config.yaml
n_experts: 128
d_shared_expert: 0
router_score: "softmax"
normalize_top_k: true
lr_router: 0.000241
beta1: 0.95
beta2: 0.95
seq_len: 512
train_tokens: 367700000
Below are experts of layer 4 (counted from 0) of a mixture-of-experts language model. Rows are named router (the router's row for the expert), gate (a neuron's input weights, with its number), up (a neuron's input weights, with its number), down (a neuron's output weights, with its number) and show model dimensions 112-223. Each number is 500 + 50 x the weight over its row's rms, rounded and kept within 0 to 999. Numbers have three digits each.
After each expert's rows: "mostly gets" lists some tokens that are sent to it at least half of the time; "gets" lists some tokens that make up at least twice as much of what it gets as of all text. This comes from a sample of Wikipedia text that the model never trained on. Tokens count by the router's weight.

# expert 120
router:404508493383513432397513584506573576392435487505513545533546479497450546510465538544452489525585458495441462525512456447590444463479432458541559413447521401522441544531509517502518555504427526545537538540593415530522478498439518519537472458478561407615583526495516521473488481498477421477499412553601445548509516506573540415598587485478
gate0:491464431483511426587530512483489484510531476432556530497465423509465600593556530514512436535497486574505478597551505505503516495495577397465573480542488464496539470521477452463564549570641548449478473588524474487463553490446447550540421511520512559472509497585442594623530484554394525531435488504546506512434456509567503458483504503475
up0:562441576520512576402543511504531542480370532489443543528548528488587463499435581512530458506574419416478487525530518478503527431495468481590402516470536533475581549505499443573468505553442489510525455446519515452552462426463511558514503465480398430566484385521457424467384552461500567524596528481457366514501462465401443521492498489548
down0:508514529417486558423521492444423407461483493512448487412534505506577405530464537490450397475599529445446523423423490491477590512469536434569434567545449472481493514573554463495513516514472515463485529484575452509561480524508494440515521413470481477528422516402507485458518557510499547497546582491514441487579516500533602427634403525555
mostly gets: " Tim", " McC", " Mc", " Tre", " Camp", " Roy"
gets: " C", " T", " R", " M", " B", " H"

# expert 125
router:473579418515476493532466458488450577406501586509504520486502526511666485486423554525545552528453528436376457537489557489503525447507547551536407527493440447560479432501411496564567561568462429571496509396395543501464601545582486505557515458497422543496550501501418555584452629525559471530431465564428481562479494554469509450495522529439
gate0:587560554470527478540543449558443450448476479433505487453529459423610514442391567564510497468500567466396471548500465574428487514545596512498497461532439527534549517509462477440532539564454449545514536470396477562353486498594527503626419413480429546488542546560573457528491551436512488461497485571455508550449514563583493417565453491549
up0:474656526508477472516393493500469515538531461488547451565523410526440523531500462456491472471547422589549521508581495504499530442651452500532443545600490547497564489491533518564494487413510467445551525442504439485570495540448470511527494535486464481515490537508495539490411536497542492404541481524540519430548543474552528570415583473409
down0:478545467596495583504535466448470451415453496513515517572550564574479455493513481483597540527493482484453472530527494467474554492461505552430507509546584460426466479518481446489470521421491467399535494455538467457471533358460502599510465511486561441436428437526388376508543434518424522502569441443550552555420484542461551486525469432514
mostly gets: " both", " having", " have", " making", " get", " gave"
gets: "ing", " had", " that", " have", " be", " has"

# expert 86
router:439453470429557432531457475476493464505539460549394472564547361539461548435484487601514586548494485512492463552536493563468466511501517500485533566548470510514506453514549490434584486597549535452454484475507428435516528573565447572504432531505423446490445496512428548507555515613446515435525594597503620505366567500549534511500595434526
gate0:492467564597446466592487456442523410403449410443533589541467527544450456470510479497565522434476515522488501533482528507496500530514536457553453467497534521538492490417510396497531458515484554554458492567594467445489477484480547537495498561464471411477485508472529436536568630452559509492533493457485581496560397495496451492439537521537
up0:505487522564559580471538479486434538500529564464526437464554509420556512505502456501554491514491544528420449525374479553587485548459568537601453471460492560472520543475472479585603498503581453451495495538601483475511491521405544477525513516575481470440518454539487629480490469505485515463521524551547516454487538490458623502514470507556
down0:622495553495468527490391515483498546503487584464551405511438501450523479509562542478500504467463571514527525439509452529589555490601488510482468591603569481481502551558527567545516499567448475482468581446557527546566526596454519580603540516514598491396456457502480553581553490438542463451536586512417533519395501495443522572403524523458
mostly gets: " various", " several", " a", " many", " an", " two"
gets: " a", " an", " A", " the", " two", " other"

# expert 93
router:541507449569539373483546446546453457558558514455490481523565484448453486600532551389509481462470450403530476505420561473555482496422471531555407413553515543469439573568522567535522473462534497375532413432497552403422500561509489447545506584558486474513566481568471623520473511606501482489446478512527495404502515573483539511511503506431
gate0:570560550555406518501518541490487467454483512415450571504513471416490462529452554555409402453479453503542539545446483541538457452529521531450567514542496486504534461513472500477590474493477480455467479558442459450397515497556353501561421477543524479488434534525490572567565529483508447494418453514585473441484546520475533487422578495469
up0:421482537435523581517480505445525530528459587458518490429474518548458517471543510430551474587486431541549420514475458432545550558436439563516485467411463494529490555448520548479421495527507564581575502497454569525575485512484491495493552488432479483480540460455458487472512458592549502446478508505486497575638517461487614513428443428447
down0:462431355492518558435605423433443528477498432485475499513579434491475513473437481464481543601455527465488471520449526461471458556463506486502521453409526608532441461464440546504444507495455507511429487506422571469565512486479581450528479547430519587597505515414497538440473536562406419488559504465503598598574410516571501501468499431487
mostly gets: "′", ":", "):", " •", " :", " either"
gets: " |", ":", ";", " by", "′", "|"

# expert 90
router:443488448393408559541519518444500522412570483487445486540517490623515458443464490592561608537538580387481559492534562496418533564480555510533460558493389513463490432463444525410422424597481560545446520538436588503543439570539489474493409553513486526564433499471427482463496506527534449596460473467440531454515484405468552492527457443455
gate0:434530489491561500531487489480445557530538475502475493532522483507512455467513536540464515519518476507506477546436501560493550456475544471520556471531428564555468473575446492527395414544537539538527550597452573532557531596531469447465435480389442510498550433431405541560567494570531448472401484487378484548492468560511464556544509475550
up0:538454641445510501527529572475584446510514560509535416445536500570532501454461536491537559362597449451474546532602447506514532514522524499525471477437432561498497577498489497467477544607447482524551409480453512502466400431534541466472456553458578546441469559391547545568514594491519487472511494435582518486534489486475475508405454516459
down0:541434428546501506489503480489518482574486573577505562488513476503536391497582470508645486518562562463489502546578581457546420447465504387491493506457490554457473454517536554439477526493458442411465525577487527654471505492463526486517437421493500489427548536426484489475549498451506557462455527486553421412494515384490566461493561531552
mostly gets: " up", " multip", " a", " any", " get", " out"
gets: " a", " the", " an", " up", " his", " out"

# expert 37
router:499404481502502604496455517429490547472582439481434437589439458417395464569491452500470444512422445565501411559491466490567461473483593492460541543446519555473495514503457514514459511544426508547615493412441511550580504571494517445415500433566500429471418480549469611565584613494552521450507453443502493539508555566524571479540493506597
gate3:495502442634560516558525491419451395456474401408413481506515508557418472503492481490424514438444541491576457515503422485527488483458523438520495513485448493436471551557446441467488523506487422410481605466431442493491512513524499455551407435509440482514527483488479459542502582519561583522458506479495557451576446525552519566402500492531
up3:515513488541465526502465488567539493514461524588584523451418525522417545529455559485620525517471526408475540621513566450517547519633522539542512523469583495410572463455608591595517540426523527500529458586515549573478552454487536492472519571501481416578517478447538608541568472512449496474484503435558518517460448515511476504480477505527
down3:512498460532501482453510508613514438600482423510477541449454452567415524597520458475567483460485475392539563448459416524559537504495463546503528504475547519490491556544487459539429555524514451456568510460580420553529465464480529530557502554466469459555484532498415567500623475506514448497417556435394521493475452515457370471433467518457
mostly gets: " JPL", " ±", " −", " —", "°N", " MPC"
gets: " |", " —", "–", " –", ".", " -"

# expert 70
router:501563503503430533441477499491440525458457504523465551479444502568608504543426470436500517435520529498534546509507432575520412562543497548501396571536570468535506488533476482452518532462512471563560440528416524438548425540481493517447426498530441503522444502389439495522524524460441519510521405511421511495364412538541556472473520444532
gate0:519563511462517537347483515541385572433519457445509585443423463523537469602549541459478423467531488589591527426483479527633489538498557546433502602553514536548547537491576476511434518455427470498557592429565570489503450576529529477504529562495536495563533520400509492516454527509457540431516547581500438492463522473491597442432467596480
up0:548561486460466535517572486581429494503434526527438583438484493555541517492505506483555512501510495473523426516510472523515507571433626514541458509492502529501512550576644379562506432507450352529502504585518555456463530508471474580520467502463446518526480512613498504384491564556427552419508492504513508512500468492528537508458471545445
down0:419497489620486597465458502536584469492556525677491550519432543420515504451536484552458545566471446474558533418446440584500519496512427454381547546448576503528506434459539556516554492436449548502377526491528501506458453519432490508503521447529479536490413434446501412573455516522464467363562486498542549494618567536500464487538557509416
mostly gets: " same", " this", " However", " This", " After", " During"
gets: " the", " that", " his", " The", "==", "The"

# expert 92
router:448585439562437461551542554566490592531445563490476553400479430468456445473496510517528548506473453402496534446480489372541489502558468522508507491541512427513554542551522472535510465470518578374501460518500497560559440522492427499575480557421565411484416534447507519537500497522460532497511515423521516501479502479455398561481471450434
gate0:446564458396550484572565545516523543510479495470479490491484481568476500446486549514534535510381519391506461481541451497533587595493586431523485456499483481511472449493525496523489438488532579527569391392566566541481504421517480439533474427459482563578497431382510565505534537589492452438531519517475477504534451485531453540453477487563
up0:475445488519446434517487465540588469528429534573493512514503566442477478496494517549522500488544525472417515524551616432503449581442511565475524482489502605555585413506533490511492543598541490419423562542512510432484508464573500546417480556444517577533578509449489442444525590515466528491408431541467485493462437456508549464459447524483
down0:510498534447437399484534595456478469552455556609487455569462542478494440407487534401500444541529490505512401560604578485558477494503534509455474460432563479459478439451460499491529522508540466509501473552486481476473497453521466567386587523488560588497488516504354537546490535514556580515532536524568504390488437426504537519486464504499
mostly gets: " Coordinates", " classification", "uten", " Type", "amily", "uman"
gets: "u", " of", "-", "i", " and", "ar"

# expert 59
router:529596553583534534473499419509432563517488500531401488519552540462392487452526464386445493558530558381503451478552467557431439423532504461476472460468514531520444539398431483491555464521600490572504505543501498445407543479479599524429513449537507506455431520543499438544506517514587461533532473400418549518437563563487428422521522542480
gate4:612546515427406503411530508557474523493537458584530476551490497440519538450516501476472427577601579506503462567457438417544488504531480582420524463522536442522485468526485443447534439512528475473470462514499472444500474460505536475595514398517534529455591505544562523496588516499509604612483524543450512531456419512598569488526602526497
up4:552505546567522494530431510507503426605547424490487458509556506528537480539453504497442635506525590523446483526431478534375450506560568546527526406484568465467507459437550551494479544479381519583498587550468423556522530460400497514446455498575446425541472555441435546509448397513463461472453569516517484534585478489490497450512435569574
down4:428423550587474469555421516439416550532507520499524495476559557588597423487526534564507538434527543488427482521451533543563552470459422534495481567451474483526451574483476534407620493489426421507414634470559432475455515430521495537487496528455490497565502519490425554521604555479514510530446538493521562516557510473464462514554488569513
mostly gets: " from", " of", " between", " including", " during", " against"
gets: " of", " for", " from", " by", " with", " at"

# expert 0
router:444570470542556484530431515478477540504585580469525550454487543480611417541600519457555492542510585475439448466550479554451595500609537487551447550497444379591485552508439473561556407517475528447455515457516475537447407500633415541473554557516469499518563509415537524521572558461583466505368561528530492486437461503470540459490554493510
gate2:485570582526524454491588451505476538510506507539506449420541525574607461457538513560441488406485560542528457530529497525485532385531508440438493462460530411593533540569410468608508471468516459500424396533532471541509488462525472437468516547479464468558511449500593510517526631486580526441491509430600477425446492595511483459436459472549
up2:531402450483571501532496601551499502430431547503501557508502475451523536475479514503464505619453465477601486415550477431485467622449516503558479437460439515449460455492532521395468566589508509566510568503462576505522418591505429549496410561488489535460439589550435352540516517511391474536532501490447526576532516364539439498526531458517
down2:508484454575537446520495437549548434561510467591462467597408451472445561643476593404540504489517451452432566613443587479505440469584503473449543535516486519543557528412453522601465465545503518457535549561490492448524535427606485517531516558595572515518354434478502542533437515483483527492503553462499549487567479379532505439502460501471
mostly gets: " went", " began", " took", " worked", " joined", " moved"
gets: "ing", "ed", "ated", "es", "s", " of"

# expert 4
router:530601432469440477497547447553521426526496451526497452504456497507548559467562506519576514445410518516496553445563468468421501543478572463496434442545479407592524468455538536513539437457509574475447516429510517460470531580510388549475535538460471498526561520520527545523518495557532523488531446502477499515383417452448583445579475463540
gate2:569552543519553400526576453430475470480480576475485570409550540524498542443566475510551566480423546514462513438461466553489471584546537459506482513575462466468518461560409541512463563525427592601494544482452565497485542539499487485579545517410596476611510491432531514486418557463482526573483455454429513523499452557539555443513466499516
up2:516454537473457479566608531437563448560533560473466546482533493487475474463453507421597594520531449589538478524406488555522572502512566543602444490546515399469504509506472477444462462497479430515542603478552659494449522530389579528546581561481498556501469448341587534525484481517566528585527487452564435487515608510418552452518500498487
down2:587463465514477409545436517474485449439485437539570556613508513563462467470521430453575465479600561520431503506459561467472519572489491504549572523536440417512476505408578480576464504480525483490521472590475551548490508503546452526477458520526539509555486429455475454449482435487559595638534477570437488523576578506484579435401506424509
mostly gets: " their", " her", " an", " its", " his", "at"
gets: " the", " a", " an", "at", " his", " her"

# expert 49
router:523439468408541454487543530517462583409401511541500567488470521513411512499448436519581473515550486472506429544536462419462441473564431537531483421417509520462447516516546502582475426441482555417525547423570459551528466422450546475500547435492405534558477573490548437532451417471426551471427583384519561554415499489529561499584480486451
gate4:388515495466473542440422472542473380434592483415422537435472567466507523487494485419532502588551546448421434477462439521432448470548453466517422496438518488603542564448507463483455503513495463492425512486551502492496526512562511483446487422430465546518461530523438560510470525494462382504457433538506574486431555496490606478566543393482
up4:507547490467549507483557554530529574523512577580496531501425437509531378562546480599476490481423520578496502533529562526520553568506535514497627486534550530448497488482479425495497506480403511506494492548417499520534490429423454483510458598579519444556549428430425401497409523516652580531483526488505476497575417521475473482431540521487
down4:609618463463455414431545552434517477418545487466534641522484522534553489531401531518549494552531479440441489467580618545544473530545453513549477406540514507528582495499528504462568473437398487436520392478530484449578404476499377503500476508436554525463529477512504487441447475513553481506472514531485518567560496492463561572584478557418
mostly gets: "ić", "ski", "mad", "ji", "ki", "ael"
gets: "i", "a", "z", "k", "ar", "an"

# expert 117
router:593428601516583582562566476556580544503554526519567486418501445460480446579543485559508532463469526571507558491579460539475497535544554434519552522465502477544504550563558468463529442546533542448448398479448538463508501455511461490519495604457481581570478530465497477474555535452548390512453501514468524473502402466546518451510535556556
gate0:531575520490515509472412490515438508517540529531457400490459510559420470470564438488445544410473475519444605503462483537555530607523543434488517519512506465505459518515513567536481480592564429538367448501514415519455458487473545411518479530533558556444510538449416427548487540563442467519473493453562498566428449492449505455428505491495
up0:579548469481556555483445543445510528497441446554510421489476611537451486508471469476471448430488582470364536498536474449529623571491561436433544461495581554537468472556561571556462511625492457483515482524455439531423462513400513485548522501462508433449523457520428482514524467559454476485426535465551421536404397506406462440507577501533
down0:498533501518590547440525496425450481410526489553467517555473529580470618529587532432384502558519331539431498491444413539461511463543535551497503481508415555466558500459527482496465527452499497499447463579426464513542477455522514506492477467396467506498566535510545460588457496508462556488541538562485419438412443482467478477612459448556
mostly gets: "ferred", "ined", "ted", "ified", "ated", "ged"
gets: "ed", "ing", "ated", "ation", "al", "ted"

# expert 36
router:526531477451564438439578422489505552556561521559418574504470562459494592504515553500459508552532563469438436610495509540512446444496545558395479526565504548583417475494483454521371442446502555534466473473530624469450470497437536507557498460573404610447549451484568449511590435414503499502531605519539515480563551422532454529548533435596
gate4:449534434466576530505516482537482456564570529506467565564608512495448551444505502478542473446556483519458582569394458505408506453487464545421582451406500531532628470419589478602513484429592505567518524573465487539525484431519493450597496556449473425533514478476453411480464513612557458528466518492473522536592418548469521500423511476559
up4:509567488482530550460501472469509435554516535530455511552578509533454557508462506544437472463521485521447525528352414456418474500483518574448598448403493562577619487471566543587506510489529511640491504610497501536498479469460463370536510562484468474541478549454447394418458414545542481534474490499421524520585440558471510550459469511544
down4:527473548464448383492454476455576398476507523610495517484495475469443403471481509557601594469502467475488495402462579538535466493514576489522443493524472505419460497550455527508540544499415449488423495484517483535486570553454564503480569479543400517550522479466502575631561448520431463507500586537487511538539499479448531518484496496553
mostly gets: ",", "\",", ".,", "),", ",\"", " ,"
gets: ",", "),", " and", "\",", " (", ".,"

# expert 30
router:478545506539481510448463521596512542516578493555487485430425523477428434540439558456555452436532443506514414507504420466591437406564476553491486554504494458503554543503446441612547433603523479443406490471505606524473438464507489447551522576540425472456533527511522542525544539534503481549455547442504541602488507488477464476550440582612
gate3:452549469426431503502494470551440444511495491369481482505472440451480436589494477486534462527524485542450509452463525568487450491514527603542424441485463567476539510442459467576437511400432476518491496522466525512514564499446442472511392518520451568479475485486521536488447615589496449504458444592504484487445520543503410504489539417479
up3:470441427463502529498519617477557407555465502523532487467461468524504558445554530502557535559568587569500365468577525439508518538464560625444564465473461482535513483441367501521444527617470560468506548529487497572510493557494559552519513495441526445426490476541448434524411509476467552520575402489516498534528563500531594505556558483489
down3:518415489456452472494501541552565575508540485514475465511418472469436554533515442513443477482516530576474414493482539495561532479438406522526532413465458441477538498553454501443435589597542419504567466506516478510599504535571566538511512494407606500437529622545424491476450490417450497455519557540469483476551563552530534414474490496534
mostly gets: "%;", " |", " —;"
gets: " |", ";", " |\n", " —;", "%;", "%"

# expert 34
router:479460509562516395488659514583503516557597475488543519566466497528522430557528454547600462487422431516532517602526462534500575430550489525473424551465508513476436465491466471504526529641480466574487462513524487585473527542455415384497503489539608509554545477583499552498489443458536497489451564450548480540500556526520519454507474532508
gate0:519426393518465442511587646602555504439479520463484473407428507463546500501490530434509532449415497482476530467500528487538537519556472517423536542531532469471497531527411592439539465544592555442486516534476543521404516463499408561545436428562454424449459509456566538505512470489477455503467509423441488418397451426470545460390439566469
up0:511463415536477506542528524607441489515504546492497516452444478426560531451503504414507565516426503490479537463514488484636500476514539407507567552548502499408516529496476518515526503488561484475494533545431503509404513478542401527506432419544529470367474511488561524467454543418492427543469541467540495520372476469421526488444470538394
down0:494459526501529461456633489427523529488487429443483543472567463512513529407562544542474565563489459482529521499505495518556547515482497527505605435417487498428476463565525453504386532587546480589531544491458548474524480511539451543492544473487449566520488469498496646462488515552509515536577448462526543460493493457468565447515490585559
mostly gets: " MF", " FW", " DF", "NG", "SA", "RA"
gets: "C", "L", "E", "S", "A", "B"

# expert 127
router:456472538455496460560485480515588606488581490508489394567495545538449427516553467482454402454460512515555570463448500567457525479417600515443433473556577553465502432459517552508529460532489405565584524577499538491357547405532498542519531502560424523619542495501493414471451475494509454521560494458520431554541502617466463471377437450553
gate0:508413509548547420541531432435439443521440520498442390498507532479426531477452474486516493387535462509487575443466534519531548466552490433537550489445618399465506485514453577561478363471518446585519497504539471540531431561475525534512416599480499536536497526484502432431376387509568505509518536466434482457495351494495495449460533571494
up0:478317549448476561497530514487651490479497481561505466398432464512495521506425512558548521464425531528445447481575461539504553513488494488426536489367562497520489494474529499488503500446477481483503474485572481476540473535441509503515467585492524488475492519390440462426468486538593538426500455556531576555527470475517472538491535442420
down0:463550520466460511483546567487480536564439441559538493562541532481525471482526485481570499474457511489497495397504480461407471442558458483479540502410424471453472528555527521496401450544511540419442466457467505426541463457526467414530556616530449428466478629470541530490488463492444588624499494619495436422521532480509502467432635510516
mostly gets: " \"", "===\n", "===\n\n", ".\n\n", " ===\n", ".\"\n\n"
gets: " (", ".\n\n", ".", " \"", "==\n", "\n"

# expert 22
router:507571541454523439438512451522467552465504517537621502498501559488510500475598535449493473525534526572530469521513414503429442494528353534539585419507505498576478557596438479562399466513585516443501408531469446523529491430578448431491491477501439492535478595452557416559464446513431417440468489522576451536497573525517512489563563528558
gate4:447522473430529537534521480459515495558412424550430566473469512523534452455451536523518544497422463464495557510521483479570524514495454522543523500534543448507500541516431463437527427605513524594450417537462529495496469503562554456569427504487655442496463588422531544390529525494473521533554559474478409438503450532518561542432563497428
up4:391542546534496524477479507486470462495525409517501450495498496530427559483586401436621447460508547517510423403481426542497414600486551520528351374563504459500498506467545502577492495529434465440611382483592478504522536483427371472411534520456391470485515427451478532510494476581593526453504495556474516533581502500495449509458508493466
down4:516442561555570464499542537485403470437581493436604583549588431539490437588468451482501574509648558558538536484534511511524537530486531548577496560459511494571443605533566565466452432494508539488499501497516539540530537407501471444533468469552417494536585511453519407472457529549418442485522435578397578512513537542478544419480435523515
mostly gets: "ica", "idae", "ka", "ania", "na", "ada"
gets: "a", "ia", "o", "i", "e", "as"

# expert 56
router:495517484398548377480398555503584537478460519523543502483512588449462488464471499554619467485532517457404484452516514495537461500472356563497526425540505520495499409380483563517460434496481534471515443408541440542429431516481503438454548456420416408564513477572476442471576505506438435525405426549639417489474587494528480476544474518511
gate1:442460504416434415486571539537527427469458541519501418447491478523511479492414482507547466463549573518484545481464549458544436470365404492500487444574507507538447435526461432478616467540534572470391431471535433485430549484554450528512467495518436520439521496515415500440525525540543468463571493509510524468485461509578424530481557556511
up1:457468420460539383461556538633585490478507522552507420480513478443492519570479502477524449491550598447533475506491550413519588449424454537528455431515571491399477530516412459511565445488515555536483473455576486487473583617459435469611475503483369509451589477506440531484567497540501433562524430565518512518553467483511419461490507500486
down1:520494512519535434518443520430551432493501498459457583436583549482389528502475470555392515503536384490468413494573434491484486519449541528415458539488527386454413448468500463526495485489582486478439467513525478461524487569569507553445527472526378506495519450527572547451424446404495399554492405483507503590483454490493512561576503541563
mostly gets: " Kar", " Er", " Dar", " Ha", " Joseph", " Kim"
gets: " H", " K", " L", " G", " B", "h"

# expert 46
router:479452522523495408608467454554471417458547472547494555555490437513472545478475531486536526454448462564463466522573515596516551458516384449468465517602559477490579534615550501527600589576489494469535483534503528423580494548454483490541583475489437403458536524496524531526529552516446605531584516513464442578534476544457517475506485557397
gate4:456516471493496417483544519476462532599525528531598462550550513479526484472545512444499487448523563570544616521552552436562507460497441442524481450448472557509411586541530465480476550481404627557438468496582543485410446565507485427511581434528523477431492469488462534446502550586550472553517435490488427428558521551568496423508432499511
up4:465531570524454498517460418405565460436486450436389494482550414518482525524461526598494478626448527458463508519451465514446519515457561477526540485566410467446530434490568519496448452472582376454556526460504422520519447470493534557462463510506487561497499612471529557663557469437451545437472521448521510451493433558433483538434598506481
down4:416514498442501535552596497502495651536554574515472512472538546502502449430486467501472498533494472487510535451459573492573533412465523516507427523564500512550504509455440515466593467558450495535374501521402463533470441509529570497597471485490405553453437517455577567562541510419521583507551467499427510418525501538483582561479445380490
mostly gets: "',", "@", "–", "rd", " ×"
gets: " |", "–", ".", ",", ";", " |\n"

# expert 9
router:481568549449493458465493579499513485479480465504522547522533561397583497474475420427601501448541519551478509426511507486530484492444490529514500486547540492494545621425507403560544525452496489486472513436557463485531527506519493403504529442480582503526539524407545509496584497534558518480449503438517464466450490469421556467487499442515
gate1:419549490548412435469497486488518473498510559518498467464574455457476489506534447453554461513451457492475411402445455462589433483487505541395433467459513485442575625510541503562442516467548609400430525605550544439534446517571531549405654529412536544525566469421547541525557488528595514478450472526608466482516550512468492524503551445482
up1:521532572586487470510423514519594434451465526464448477434526496471531413440538417451521475501452500463500416495509522473577511513529442449363501444443517420443536554501545483594500512461459506394472589557518506427545498500550499463487574466490570563503456559520459582478521504569507482464448470506531470491497531479498520526465454483593
down1:500529557508440460481497520502430406509465534600478436462452394550456532558509475515524447544497453616503546484508394569498420407465518517587547478497455412569480494503479480567467588517533539527543515528472446428531575525454500548467506503606549572409508505432590406493498509440559494552458497490446543510537445452470514478502555571545
mostly gets: "adel", "ping", "ling", " medal", "ming", "ift"
gets: "ing", "t", "l", "z", "it", "g"

# expert 74
router:590417556506469523464445574415491530477547437548491484572482565440526449556398435573472517496520491633573470493539542544540478511575527478488475540525462536478445476531456544595534520507501448488488591515441432569508433531414502541440505492564471565439460449502536531429377622483459565450449444467581543585511548505572534506498568469522
gate0:496479614498527480526500488448419553559431467428436445531542549579680455510455528544494483573450503512487546553421502507501470450425565475481440528563420582518469512538536476490494477467505412459475528536513536504471531577542458494519501479534461575504459464451496481577545487446518378500519421439523522518526561569541535489512528439470
up0:426479609494530512510596525390421506556454463494527487446483426465575429632546534571491424539465560519496468591560519422466442447383576498456523495504393469464552451541511514432431490559531604486505526474604573584507491537463471441504542404517354507481542465442456448585457483505536491453492494513506476566590492503535476444515474417518
down0:473489558503585429520485542412492444520494640440487483434542432484554480516483477554492456483567504505503554581492608541567463470532589396435496502540518491511494496521463547505437428528584535578440464585475598521519490547540470526448440463576514506495504467516466449476455478499487497496567443482488521494451521475524510564413456572567
mostly gets: " JPL", " —;", " Yes", " Won", " —", " Nominated"
gets: " ", "1", "0", "2", "3", "10"

# expert 85
router:476569488542564564517481498509555525495484527535492392477548519534481537477576538398480486473386552540451528425572511502446459499532538436450402506552377472563434586522436542551577461501603536525554556490478523437554537483557456521544482517503467560496440463519465477520572510571535440586508540540434454580454520563560548509500427527413
gate0:562561426500580548512476438583489490477461471509550552420500524429565404446451488464469521476497588511430610423587467506530528535449512413527551447404501500492507534618431523435517489462579467481543534464586527428524540520480509499507607520500530475497604506470470436476494503507530547477488566492542448486509556557489440531535472509513
up0:486479458466523576499521468615510551466459416475559441541499474476580492384463476485481476472519542537394520484592382469459463517433562510459558470482464592422453588576385524532538530464494494491462429463468545591443456483491481488509611554494520444546573446533542464476387505462505559528578540488550518447558527538456433466497534448514
down0:480471481481566510631494485443541381568561478404395476550526441542510561595511534479487510526476547406483445401479470446519418471541588486558562469425583500544535574547478475560503541567516515525475429405491458536492422553545562480446482442459520470466506510566514534559432545455539490511511598515517512448505543530501464460510599545475
mostly gets: " against", " with", " across", " throughout", "pite", " into"
gets: " in", " of", " to", " with", " for", " by"

# expert 42
router:488540468403535463419510589484599462518502480538481502575462532493404604425478528480503506513549478474487459486466513462392535515499562411529470494517440461487473560540551559469587584577566521461548518516475484443546512530537426529591491524520491522535446463457634509559548416510522477440532449519584448510449497482595499561538472510455
gate4:458498522499556519441567559496445409563518481476439468499511509447434462466410468567505599473468562480564493549530627527506475592496516475444485543554500476526466546424525475464536545495502436485443473469567572426543530504532493583513423579449571511577513441502443546482454496495512510497512506514426443469527511488524563469563576548558
up4:601496423464453492418480514548446538438465499529559452388503493433434428555541539514516556487473521511519486531476518482498532408531510446473522540555521587502539495432512523386495593517464443537517452437378483619511476473465480478511555455570430452472571469420515584446530516467465506499443461610444552579503475390545499513493461458546
down4:539528516471433463402474533528599500602517545604495454573442536430466535475460466400530485489455532579448518438441550536458512469436559450461546445444528537485508478531508411474531523489494578566563369582550493390515508533459618459573435551500485512449493577460533463471473510500494566483447487598575537562474500542459456512570416436466
mostly gets: " in", " at", " In", " during", " near", " along"
gets: " in", " on", " at", " of", " In", "In"

# expert 79
router:429454422484550432460581476558557569449462426543597537484550493465447440571562553455533501551605527441487400485524473507580437485580493555519575482469438495509525415539506554562508534424506546441416598524464408515546466481548506467459546460447455484622576536494616416547477500534476507554495535497504496505527579423549399518520512507499
gate0:441515484516472510581414473520477456520522475418503425481559566511515458465533459535555574596534494593452514490468478503526501585465547487533556476421559461570540551527514482504460530468420485501476462474514493500361476475398585529521407505585505551475500528550482560602513474564429567396559503482535542491580542456506477470448520542426
up0:458414463551609471549506452501490532490493539425501430429453558523572547498542514528517530489488458542554439478439482483469505432481582558534534375435493433535479413450479522570514450472431480510427447481549501485485554444418501440552390476543397506521485508505527564567401463586483556341541526421407536423585533468481547524470402549424
down0:524501503505552485433479563446518518484510417423510485417555554454514392512528470413505507525472470500569513570570469477517527452440484568523471530449521423482456399529525469434512553465475443536513487541498435473441442479445502462541416528457539513391472489553528510421537460569530541478529493437369488517579467493463516550564525564464
mostly gets: "dney", "mond", " Jones", "ela", " Alexander", "aka"
gets: "a", "an", "i", "ia", "ie", "son"